Weights of a small mixture-of-experts language model, trained from scratch on English Wikipedia: 85.2M parameters, 632M tokens.
Below are experts of layer 6 (counted from 0) of a mixture-of-experts language model. Rows are named router (the router's row for the expert), gate (a neuron's input weights, with its number), up (a neuron's input weights, with its number) and show model dimensions 0-255. Each number is 128 + 32 x the weight over its row's rms, rounded and kept within 0 to 255. Numbers have three digits each.
Before each expert's rows: a language model's description of what the expert responds to. This comes from a sample of Wikipedia text that the model never trained on.

# expert 35
Description: Ordinals and media nouns after the in music, film and TV text, such as second single, album, film, DVD.
router:095187155116141171083168149106118131153111082129112134069147123092086152182160128133079105155103138079109138106109148150120135032185109155148131111073156142101127104139144175126125077110113069145109141127153134147119078134181151092166114072089086141109132156117134132124200150135120127135152123154150173118115099143139121158155132154168129159159098119105115182163148157083090104101130134191180141155135153107117150149163119126090136131158073147131104133122182122104165059086118159103141132093129133200126139067189151197202180105139163125146116154083137058089157093156168104074071051169114141110083104127218091135097060124142069118138114093151172111108125156097118124140167115071123146106125144138146080170115190056084100179147092124172111138149102159138133141125103143
gate0:104094114124095095133136093094101070135178182147067136094129138133143138054108190141105084111147127095108085097110114153123109185057122111100187140121124176162165123164184148109145129082104144174131144136114117186167064084149142128153120052149138138138117164140106130169113136162110092190106090098199133124122045124110115140095122131117131146209111112184147113161178132143140095082197110098143074107125114144140063148062159107172142098144176129081135108156132166162126091090096149130095152108165113121134113098117136171069137128127119094194088133146135173154183124071122121076122187174127136165170147149146129180135186150098147141148122128119103132113137114161092161099147091098124086102090103083140116103187121105112134130189186152167178123089108166104150162133060102
up0:137146152166105077158113083114077195156086147113071143136060103134154130142111182120107123101107107159157175148132165137159098115133104130104153134155053076147128134136203108080099148122072132134217124102126087141146080177144134168094125119115118165112111118175136137130127133149179179128151152125151047127158084111096081106073138100163134204089108197121125157103107113073105170120143142185152139062152101137110078121171163164150154130130126099105143143105130078155119112156138159166123131142138070122099161161080091130166123165093171087131115130106191159119126130188151109082178141150170095093136170129078119153165116139105111117177134114121126162187165202181068167096120094110095144135091160089109124118131111138131094109074196083094128099092135100070168107155155149

# expert 54
Description: Colons, pipes and dashes in sports career lists and match reports (2013–2015: club), goal minutes, and country codes like SRB, FRA.
router:155130073164147164123116126147150095104160175176141153102105149135131176111139110120128150060126101190103121110133176146125118165122185131116070069166101150175115092179101115124095168095117123160134151117100075136141152164067135067079148087125128139125135142140115156148126107084109134126154133118096095092158102208083131116128097105113156108095115137068209163110133154124152094101166036183090075122114125111129068117117183124125091175118171059100091197100093159114122102126099177084164087123130112189123097132145124090130153194105099140115101093106064131109160174109157061203126188100155122132081131103089149142165122094148134127139108116080115144113114110110158155100183103141159121136096136168129101121192180157182134117177083110186136190123151159130102135082155135
gate0:123125122132105123117130165133121127080163149100117126102138163125113110194099127183107129185095163153123137169155081163087112105150122075159138096185112094112194154114097154107132136050120151110172101141115175173108057085127095114150170136121098145170147121176119127082138154127127117097087127116112166111090098071115092137145135151151071151164078155172147154228129128150080082091151198140148131099164151135169147087097085172086144101070117175110164107154097150132110139161050067135160152132082125210122081143123152110085177108117157113149127173115123150104084103148147081160161081127137124126151152059074080129115165132072149173191130148154154127144087085122135165095179052121130096124139178097157135111077122118137113068121113093140145102091146163138192129125157111
up0:111115111083100092159100121118151126082156188142152150089156156129143089112126146170094113164121142158103151181126159161113147148110189118114132116108116184085182187060104080086156097114087172186173181113131101151163097123100184127090086071093154165169095094115158133121136135098155149159171134148097114094166151171096109192102120113119130153136108166189137137112140151175092097120134139147123080106135116125121126094089077129133093130116151129135138111108168105113103117149127151121040145117082117164175108159139168121114094120145068080154169128195136147173128131084134098071117136107117087166201169127068101128134146108089186093205097127144142141090081155109167124110180133099176097104103105096158183132095129136122111062088107140070156090101148166166039189128102173

# expert 26
Description: Adjectives and nouns naming fields or categories in headings, infobox lines and lists, such as social, public, sports, road, air-ports.
router:097104113138095107096159117097099127144145109129168085142116145210126132098090165093147132115136136078133107109046119162127097104089107143090178153103173111117107126116078113109126118187106130152140093138174132167088159148182078159158110157159117094138106152120141168116131146141145134140108101177116077120111086100125095122150104150137130093057132134141141141126103190132115130167183138150170155105142154157102157110218175103060195127122160135115102161124165158124148092137074150144126117090100151155074116154154125165130039163100140113163131129187187104119084072113157140104127113201093107131107132146145103123058143185169093144140129159065099116121146178099137099159106150159167170059146082117086116160110163140093098080179114107088131092140094090126069041182100198
gate0:082128165122164132151113129120141187154135128127166131195095149088121167128125187152140149117171158145119162121089132118113145161107086048155126162113146164139089106120162130163095170144118122114105114132071127122164161176083126129090176134135104165119178135153145143163170058146161097072130145116137186114167130087164132100146132135086091155162140134111145108160174089065152127083091082080103193152147188125132130097088102158096135166108146134127166155121083074128125159193129095081130138151108121139142110155137113099125165163069147107134119070069066142132143104102189180114179139063101061159120167141163145142126110087146159088082114105106119084090097158135171165193087138076143170070152108125063139160143107129152101083136086207112157154076109134191165108073112124
up0:160093072160123159141145143157127094098130175167195129156129142093142144122132133105153198123110083114108185151010099123147123098096112092079135179106165078184176093088135123115092101171115084161131141096116071099069115118154175177150107144121179118173107157105105110168069182157099164126140107169137181106132117211154170155165075152153162158118126122167124132074115105107148144129160100137084110126123108133119133137122117154168123135055078160175101102163160182151186131113119128120193141177131136079092121142092134123124091097164085126166155161094089147171144149082071186152148150121123186146118067145070104134131157114087114124188141093118086101189155111121170124105132137155120141097066122112120129113123107131115083085121127089059110147136170155150132125082089137

# expert 19
Description: Pieces of Spanish, French, Portuguese and Italian words and names such as José, "de", "monumento", "escasez", mostly inside foreign titles.
router:094181147161159132154097112052136151170115109083121106114096146176108148176102166174115069101157068177108145119084143134091150167079204151165147161090137091117066104120178097110137088125164112133188126163108105092160215066109150154162123085107141118158108091107064165094141106110158074097168110094160157091157179115117184134125119061101098124152135107146173111140179155098129136082110097115096129135112141108102082171154137150098134116145127138147139188131147147149136049185086101123065108122084164120159108125108133165115141139182125093085148103150133121110061131145150099160203108178096120116149156186177132128143140096155160092155145117145061099112122122135146151118081091137177124120171122131150157070158142090161133152132163146140152141119099114078166189082191122
gate0:084124148129140101160176145101146157127131133124145090116056134117123127135086133105140101127172145113125097126114144124127142081145137142157050146102144098152113115099142103208162131131132177167163158184111114085124119115137102111181078113134102181187130196137075108118106128138147084159160141151200110130149180116111098146128082117128165184087064133104115201130145170142114131193121174150152144100157106140130121054182078139108138149147109103101121138095144139112127150145096158105088127147142224145211092149161105070076165160082128155135204163146064058196116120151155132156151123148068125102084104153081167124150125150139139107095104159169154140100111104094098143063121142175126132107120160050201166150136046103098119139136128100101108119134130102082131103087119103
up0:132134101127120128105110123220140152105115162130151149108166124079154086140132117115106141193138119112101082063137111143142121173149110136112132112170173170092152155104133160122165153185176122084105086149163201110112071109147100126105136120115067136189071158091153120116121168129146116132119078134073109128112095120161081148112075119117146061128175141140132178127163153128133108087139122133086101074157126091147126127126111156126105114082077107152060083072054123120153172089157167113156139133182089217129180144130160084101132166111109157148086153214166118163192122122117139196160160147089116077103101066054092157122157091061148099139099128125106135111120128154149134069134167192101153130072166143139130164137120109124090130145090162132123128159152087127138134192174094

# expert 45
Description: Adjectives of degree or quality and word stems before suffixes in expository text, such as high, low, positive, greater, decre-ased, disappoint-ing.
router:103118110110105102155128157102093106156130071119139100136099174152070133137166184130125109159139121094148154114103162091139126108070083155122153135151136122151102161041144148157155144171126051135145105169133161167117147101151096091119198159152102075152141134108185148114118100164108147115061139176100093133095125146119167120135113168123071084126165097088080158148112187136129109156076175169102179173137128132062166121142151138159119148149101121114125142121082118104122100061146136140134144129115121108137089136191169147068139142143119156088149132079184160122086118187169190118141115163134100069105119102133138139080170133174131178121130216124194117120142195073134104202097102104144140066149097163138148156137166097121138175119127123080154065085132126062096055192139121
gate0:173150134203143122102095113134147133096121130078124152133094129104090173146119154157153062088088150167177180150136206146108081188142149124175140172157152085088131142102113128094047163142166069104143102099154096213156094152118141126137068123132166163123197128176142144105127115101070132073115140138095153124098096178131178103173151142161014123060130140134117130175129211116159110149110108141118098131176117108087178115121148130123123140125087089127115145131108083137166148099141142131040153132081180162121123108061176181181126135132132111123109152159126195085157138103149119147140114148153122106119146102071123144103136128088121120109186126127120154112120154126155156099096125119103149134094143152091178125124058137133091099134193080092135121139120092116080055122082147
up0:106164153136123152136185163190103152115126096131184109136157050097140119031108103115172160150137124107105107150144129146161103171167138144083160076161148139161177190156116117125136155097155082107146120126103160075077050148106132089112162118070157168122153108111122189133169119107126081150208095130168184142126094111133126105065142063129197192167083094129164146134135146090121082090181096132139132152127136109111176104134090090149183081099136110109120125129172150146204085087170088102113092126107105148104111088129099160112078154164106079112153079085155132102134123137165130142139085117163129154098126169097147092185161128148133172180171180114133104115142094214126129112119122124134117130122107145141116154128067163097111092096150147094169079060154086167127134103113116

# expert 57
Description: Forms of be and auxiliaries right after a subject, plus following adverbs, such as was, is, been, would, became, later.
router:138147079145127099132178092104153137134166179049089187180114097133097091117141130119114133095097097128077128130105158132077113080158080171110082147179097117145108151098146145077144174180128118118190122118091095097075126156103093154084127129119126088199154082151125106092123130084144139216123117179140132126094130101099180130155116120138119158173120096110080128125127116155068173161140114120096144150126103154157127106131112167158155113141067170037140111090107169154170148127127074130079099048162128094139088115093127151115147149117098107132138160116217175176140077093124142177076184114139124132214111140125082178089139164112102114120111138113138178112127135078041121137125147130153151139156134146153096170125146098144120133110189164096165096130063156181167174130130148
gate0:146134099159103128141126156105175124119210100172159134121191088146147088081176162148180122124207072162120132106091130144123106169120148099146134086122125074136120083142118149139137118107154095175126141103113162154103107117141094106099144196150073164132143123101142148153163064138110193180197140068161145141144047141131092132126128192051118089159093167128108158081112133113116099166102097181125118178172034109102077067129141108132144117115117112128117141183089136115120106130133138173130059138061134047153138159111082081145146196119106110139135165108113118192077097151112074109164161126117099189128099117083094122134113088108118150185144165128162135152123124114087167132109138160134172131085170157169116168133126118090156124174135149119159146082085153108170145125087108
up0:169144094111128126176150197117121126181122126147174145147161100104074157155073147125103155156163156146105106095095093167078142108177173072175124074133059134160104110127097048139183123143104088124166141135101130153151107118113102144152173082108178139101151098113113153152095122078130181151167134183095149177124069091164163150097123110132056160097159132131140094133100090122094125124160110156112106097117099150103095079185104111129163132160091193144220133140090152132167127118157077134158109178132107082117180193099173123166156127081168131072177146108152125121182125099062113110171106182071125094118109105122117110099114157083095077159071146112085115159178103132137161166104149109110075121159123185133098111119079124095171091100123118098136112144138080148155173100161126

# expert 27
Description: The article the or The, plus its, entire, original, mostly after prepositions like of, in, to, as in near the ruins.
router:084130109110178127140103127116133132152170112039141107091159171139097210114132171174106124135120136128095113062113106086079147123124140067147125105129107081073161165178177098104140064132086122122118111080122165108130157175131115163155164159144126120125123173116108125124167120124160121155138162121080129168095114126131157130135141206095080157140129104107117120186172094098104145177116160135151127123125112096166063147115208125132067073070146165210107111088108164141107093107106198157137111151028163135187117089130166178131160100149118112109149191041166181098172146149102086124094135162156071128108125154154120165108112136122112146124141154083132161133115126137180148101155155140137177123135173079112110111107135096138106146182079076117152098099136091192146143130181123
gate0:087156140195075140199105121142137140138128184233105087128124103122146100142091112084126154115099146107134100103100107081153085155169123149156092158135161143134126153095138177129155150122159112126150146136121108135142121134169135092134118150154086161098163152089103144229141165167081083069148112181091055161078128117137128146143130135156131118181117117117102136093135092182105206144144100083105084192166119145128082099127127099104078110163127098167164125183141099129145126090103119092105107162136086073151122154128101087154122091100141114066133121108160104037136176116173128139192116127148083122109162134197119082147138102097138112113141142105193150149073086133151125111131093107091172136149136115176154167152089173061152078111123080184162127117189123070143113147097176
up0:151148165117103144105130127151123166113137113164082109167108112180144067104151063137124094174067137136133088162100178153156164133144176149136129185149109116137141100152100127104114137086161100084162139194079140144022147130053151119137141118109158067129106132142144126080142089101156195134152126158115155084100116142131186130158107093141102141067121108106137144169198172082128102115127117092098181109131131170170127144076115138064141135124105175106141109106144131144176139168115136101088130105191098112148094139154116122052184140110104145148074144123213097131104073187163141143116243131166144128140117132118123121095111125135123162079147144151115174107213191078099155113112100134129060102142132167136131078127112111103164135077178094105116102131077137157080127138100121

# expert 22
Description: Pieces of Asian, Slavic, Turkish and Arabic personal names in sports tables and lists, such as Zh-, Sh-, Suzuki, Ž-, Novotná.
router:081107182096128128157121126181110130148133164125093207122149106135153069180153119121171093198169090094106138148122088166194118195132130099119153152108098119137152164164158190076168106085121131075139083103102118128130134137107144080130110106166171068103094062068132130120095204101140161143089079100107100115148107099199103142106111112085119126200118146162129125078134098119143136071171101165095106130112180099113144167171141164127117108095104115167084142152044129172139128165145103109081129157167080115133146122091141135117123132161121081112074106196140106150158204102070138141157165124137195145193153141089138119168096073122162126128080126133093119102147089148148044145176110101154117125090079151105118105116157077150085162140101113126163140104120110131132156165149140
gate0:074187131155131094067157106128112104081177126123103150113099179097183149203176149129111093099107051163103160161129078170118139144150099221139133118141165061124180112156134165140155177144166123125164151091101085132130166103107128097141092095162119081111081106152026174128102162119171099159108177158153135159095172141099159151098186155137141122110125130178137156102106084096111146155080152137143136205139093127108134084098089116108123118092084132148123138153121136139118224070080147109138085122164097104115121093110139113117131113155044109122109140147076124141139149132112071089134167156137155114136168118140103128155081131121160089102173120073129101110156192092136156154110125083122143107135089133150153114099126199138196108157075078103160158164140113177139140077132132
up0:112107163084140154081127069099124152225097161083129065141106099122152138115102111108092103067119145077107123118170120175154168200115132169122068120144146078132146082106112175194182086184093115079119151132163174108108142154162138096124105158131191168135179130105112116062120169095056156198135133115114136118092125120146199116124117046089147148151137151169083112099144148128048156146147167135125128108103144157129142087115128114123102154092108193105135155100182109224176120069160115120165196118137136114073119120065118142161076135161140119142145148101096069133148107132102129143135152170101166100130084126131093147134145096109148110135122168179154125133117143161141139138138171089128055148134121139099161118086109107129110095168109183128120125157077127191126125138076106